Experts of a small language model: 8 picks a token, a softmax router.
Below are experts of layer 4 (counted from 0) of a mixture-of-experts language model. Rows are named router (the router's row for the expert) and show model dimensions 0-79. Each number is 128 + 32 x the weight over its row's rms, rounded and kept within 0 to 255. Numbers have three digits each.
After each expert's rows: "mostly gets" lists some tokens that are sent to it at least half of the time; "gets" lists some tokens that make up at least twice as much of what it gets as of all text. This comes from a sample of Wikipedia text that the model never trained on. Tokens count by the router's weight.

# expert 22
router:161138096101096097117157100145147065137125117140138100149138119144143131171113161143124166189115137145088184090129168128115079172120100105156169106129136202116124063150188181140172089177120152115123155076111082173098099135127099112110171168
mostly gets: " and", " or", "),", " but", " &", "\","
gets: ",", " and", " in", " or", ";", " but"

# expert 58
router:156160109121090081121156057145131078118089117146161134125078107134132110141115127166066142127109094140081140104180132151162114098180141106149166080132142135096113075141159176185164077173104144142118188073109084163075100128198106140115141171
mostly gets: " (", "==", "===", "′", "(", " served"
gets: " (", "-", "==", "===", "\n\n", " \""

# expert 85
router:165129134105108133129175090153119103111106130147157135142103072153120108130092157178053154149080080111117168119146180162113111162158114126144159081096188143057090068128144134128172095128104141132138115101083103189100068140154096147110166139
mostly gets: " expl", " att", " what", "Rep", " human", " disc"
gets: " the", " The", "-", "The", "^{", " No"

# expert 34
router:158143128079090094073167091157154084103105162167175142141130090141144090179107180159120159163103093174107165108157148158110077155149108116185167091114151152105094050134167154163131073196113150131109134086122118139098107176142058152117153159
mostly gets: " —;", " |", "″N", " con", " how", " gra"
gets: " |", ";", "|", ":", " -", " con"

# expert 80
router:173136127114102074074156073156143066119111135143130098124132104126167087195113182151096169147091077146115177086152156135134094115148097068154145079112148150116125080133164160173150108174082170108133147103077076155099101145183096148131151170
mostly gets: "″N", " Born", "Personal", " born", " Coordinates", " Genus"
gets: " |", ";", ":", "|", " Born", " /"

# expert 87
router:179140116079120114105170086154178076069095103140146142117114094122121093178105185148123142138058095180116184090138155149139088136133113128148149093111144181079133079156133144170180128167112159108123139114101084168088105168156089151134152184
mostly gets: " JPL", " Candidate", " father", " John", " George", " votes"
gets: " |", ";", "ing", "ton", " John", "\""

# expert 64
router:170137102126102100091162134137156118112133115148144113139070130158173080145122144167067129190068106153095139113156134135129110136170124122143190084124148174100114053196144160147139091146086148129113177120096096187075084112174084165126158148
mostly gets: "==", "===", "-", "====", "=", "In"
gets: "-", " ", "|", "==", "===", "="

# expert 10
router:163129107073116106073168106118157108138105105162127091089089124156175077130139169142083110146064109141145135130151149189093068137111078123175137105073156147130113085195187153145133099136091173124113133110130095139102098142137035177134144151
mostly gets: " d", " D", "t", " p", "p", "b"
gets: " ", "t", " D", "p", "b", " d"

# expert 46
router:157176133109095090086165097149137096106092109163115118105103124148111096148083147156089117140099093182114135101167148187126112096146077108135160073102132156085140077162157140163139103131089136153099153072071116144087124086195093113086139164
mostly gets: " N", " F", " S", " U", "I", "B"
gets: " S", "S", " N", " P", "B", "P"

# expert 42
router:175151125105068100096193110146146075131079104159148102127119077189140095128075162151111127122108077117114143093136152141145051133131105125172163094098158148078115105164152133139156102148096185122159174068128120143071108109143049120141129171
mostly gets: "0", "ium", " Championships", "ism", " semi", "ics"
gets: "0", "ia", "5", "et", "us", "ism"

# expert 20
router:170169132126095113081173105143148056111113123130155140115132088146119126141095147150107147182085101143084216102132152168144098129129096075136154075104146122114099094123146154137153052132077177159132161111093095174115135084157072136123138160
mostly gets: " the", " The", " his", "The", "'s", " her"
gets: " the", "'s", ":", " The", "The", " his"

# expert 124
router:151201130083093087062166093146179116134099117160155141106100124146158101156071144189117128142093133180107157110131147139136062126157079122140152113091125189097110123159138147166135105174091176135133157084128073170096119141168095151123152138
mostly gets: " century", " thous", "5", "6", "umb", "4"
gets: "5", "4", "6", "3", "7", "0"

# expert 96
router:130139113118120102116169089169139117091118132175128121103080124161092105189097147136114102184102121161104133103137161178134086129145052141166178096116150157082131106165203148144134113162099128169119136068145099139129084125160095109089168153
mostly gets: " O", " M", " Le", " Ne", " F", " El"
gets: " M", " F", " L", " S", " P", " C"

# expert 24
router:181160133085115083097166116123166119126101103191128086116086101217178103146053153185082150123062099128106120117141155156115077136118122102168142095076139125090084071124140138148147079135097154111128135113128096192027134126187133135094148170
mostly gets: " fe", "1", "sequ", "9", "0", "n"
gets: "1", "9", "0", "8", "2", "n"

# expert 48
router:170161139105102096074172115124148116117089066156159100118104112173138091131042161212067135126073110174099159092133124143112065141139091116147151091092124162134108123153160128137139103144094162127103152091134074167084118131169049117107122165
mostly gets: "2", "1", "3", "4", "umb"
gets: "2", "1", "3", "4", "6", "5"

# expert 117
router:177194096092074108097153075138154075091125075174140119110066103183159076159139159165071113142100114123096163103132162145118078153173105120129194121086167137107128095187171167158141094144101150121155161102087126187100097141153112150102159181
mostly gets: " ", "–", "°", "−", " −", " www"
gets: " ", "–", "-", "°", "/", " −"

# expert 120
router:171165109083101086134145075178163085120098136156136126103098072145150103182064173162126134163112106147119154099120193153107125144144106107150132105118126112036116047133166169178148073176124171142098154111101114164111087130158100152094159164
mostly gets: " km", "°N", " ft", "″E", "″W", " goals"
gets: " |", ";", "%", " km", "s", "°N"

# expert 70
router:169160144083043118069142119127128112126098138161147101117104121209121094141085190150113128143098114145105193126152143142069071109107081095170151090083130117119086109157162173121161108129100186145136124111140068187102106126157108126106141158
mostly gets: " my", " me", " wood", "row", " Hol", " painter"
gets: "1", "9", "2", "8", "4", "7"

# expert 8
router:148143113133114115095180136134148089102141132148165124109121118161150112165118192154108145167073077161083179122148138131138094135132135133144182091101114145100098049142137136141153072175103165107142141099089095152096108097177072149111175161
mostly gets: "The", " the", "|", " its", " The", " New"
gets: "-", " the", "|", " |", " The", "The"

# expert 23
router:179141111098087088123159072154129121094115084126153136071083071136152122145102154161089132113049072154110135114131159183143081147196126075121125146126165173075101120127138176159187107121126205154117179086106107189065143137142092116090115150
mostly gets: "ate", "ness", "itation", " pain", "vention", "ates"
gets: "5", "4", "6", "1", "ing", "ate"

# expert 47
router:169218131128079104110150092136166067093108130153161151111077098144145110166085174166114146189115110135101156097134185117104120149187121116132142107130115165098098083155142182117127086156099157107145135102124120188107117082158120131100158167
mostly gets: " been", " when", " most", " so", " However", " because"
gets: " as", " was", " is", " not", " were", " are"

# expert 84
router:162174137082085104106156055142143059120113147146170140138096092128157082152113155178126140187090099140133169119183128142121119151153121077144167102102109155102098059174148193151131123138123169147152129124076112190083115116183087156088161198
mostly gets: " was", " is", " are", " been", " have", " used"
gets: " was", " is", " with", " by", " were", " be"

# expert 91
router:168139098085083102096162118123128071132111089148157089156125123146156088163106143152117167148081119133091150075153159128099075173132109113150160107123154167115127065151181192146136079172126167125149149124113090178087118137149098114113176157
mostly gets: "),", " and", " but", "\",", ")", " &"
gets: ",", " and", ")", "\"", "),", "."

# expert 19
router:146154134068071080081170069137176098125089127159159114126087117149149111141075143169101137173076124161098167126138132144112067143124108119125146100076155159109135128124153182147146112127098172149143142092113073201070131126148101128121132148
mostly gets: "7", "6", "teen", "8", "4", "5"
gets: "4", "6", "5", "8", "7", "9"

# expert 115
router:175181119094066097107177082115120070108100103135158134081089105145170093179130154161054152147083103148103138099159134147152094144160127117121137102094151153112084083166163187162155102160094150109107174131116120177107108114164112159110143170
mostly gets: " (", " ", "(", " $", " =\n\n", " what"
gets: " ", " (", " \"", "/", " =\n\n", " who"

# expert 89
router:160158114094118102114143081167153105123073154191134109129106096156129132178110178149101100131130116155116163121123147172116102082108077115160172062141182143103094109194164158160170091180075123146150141074068089180101100128157118156161134145
mostly gets: " −", " Coordinates", " Votes", " ±", "°E", "Rep"
gets: "3", "0", "4", " −", "7", "ay"

# expert 52
router:155166137104079106079174073132138071107126106152143113105052104202137078176132146151080129148063108131094193104155150150112086128180113129143149132075156170108107111186166163164148121143100188128133147116103108152103110117168090169109136169
mostly gets: " ", " $", " up", " lack", " mult", " prep"
gets: " ", "–", " up", " $", " out", " sub"

# expert 102
router:169148089074094089082170106156139102126115111124175064146128107146109087162130130136102149160106116138112134103125145122123080170153080116170169107087127189087139093144180171167153076138125150137130142121113099196073088131133122138085173161
mostly gets: ",", " &", " and", "',", " et", "),"
gets: ",", " and", " &", "is", "z", "),"

# expert 1
router:166160112090114084094183113170163103107124101151153153107139125120129103129078182137104166145079091140094159117143129151136108141149114130134159114122121181131112122192147139130146097147132175161164126109154099134095085130185049143131152132
mostly gets: " ret", " rem", " am", " conc", " Catal", " Bas"
gets: " |", ",", ")", "ar", "as", "on"

# expert 108
router:168180121087107079122167026159127109137128132133181138098139138142158122158085164187071139180084106130126185129144137140109090148148113124131157077107140178084059098146169159171158067155122158126146147122076103155094093131117095146122184167
mostly gets: " on", " in", "In", " after", " that", " when"
gets: " in", " on", " of", " at", " In", " that"

# expert 33
router:190142138056085108093151073146149063094127100143160134109095111165146116143102149189106118140097099149102176092158132184116107153137118108136162102124166135092125084177187150152172113131091134147137131108103102144103096135144124173076153173
mostly gets: ".\n\n", "\n", " |\n", "\n\n", ")\n", ".\n"
gets: "\n", " |\n", ".\n\n", ")\n", "\n\n", " \""

# expert 55
router:143135130105054070111155090176175105102133112140164114127110102148165094137129167185101179121057069179125148115138132142129099132148130098160178070104114154133097100135163158128119111143125170134139130105149088171040139085178117123088156154
mostly gets: "|", " which", " often", " Angeles", " However", "\".\n\n"
gets: "|", " which", " that", "us", "es", "e"

# expert 126
router:159132115081085119079162093128147117092073080148152091110086112114129081177096157162128146122112087129097143092133166157117106125175093079155185115075181145105088096148173164137197118134114171115113151087117108156069139091183088127083131150
mostly gets: "ville", " north", " east", "berg", " south", " Railway"
gets: "1", "en", "or", "ar", ")", "ing"

# expert 75
router:171176129115112076135142101173153095146096143168125106117070111161128102146069179162087119170082133144094171109164164197109107148109077104143142070132170131063099057162151161168148101167105143119111150110124087137087105128157057151108188153
mostly gets: " Mar", " Sp", " Mil", "Rep", " Gu", " Par"
gets: " B", " D", " F", " C", " S", " V"

# expert 66
router:162185130104088101119168111135121073123100109150119137100090094112157119154133140194096157160107097157101150115151146151126125149145121067139149111093133155093105074135133173188134071117119176120148137148094092154051109116159100171096171207
mostly gets: " became", " been", " MPC", " information", " went", " be"
gets: " was", " is", " were", " has", " be", " from"

# expert 110
router:145157112125103113104171086181121081078131122146158099096092097136137092133079161134098111156048070148076168119111155156142065169175087117114150114117141127119077110144151171155133090139129130148141173103123091137075080143163123150066198136
mostly gets: ")\n", "\n", ".\n", " two", ";\n", " j"
gets: "\n", ")\n", " |\n", " two", ".\n", " h"

# expert 116
router:158175116107086107093157122146150116099134106173124113102099104164165061159090154185082135112033080148085154098166159133108112160122079142149151105082161156091111085151155127174129121161085135146124131104120100151076057114191080146091147156
mostly gets: ".m", " reg", " Rad", "ordin", " intro", ".g"
gets: "2", "1", "3", "M", "v", "m"

# expert 37
router:148135110081103099055145116133176098108111098169168116099095119143157089175078185156089144148089092165147149117162144194107072164155074135164186078110190160115080095127148162131151110184122144130109147091109120170109102147125068152099155135
mostly gets: " Turk", "vention", " example", "ret", "gress", "imin"
gets: "2", " ", "k", "s", "}", " un"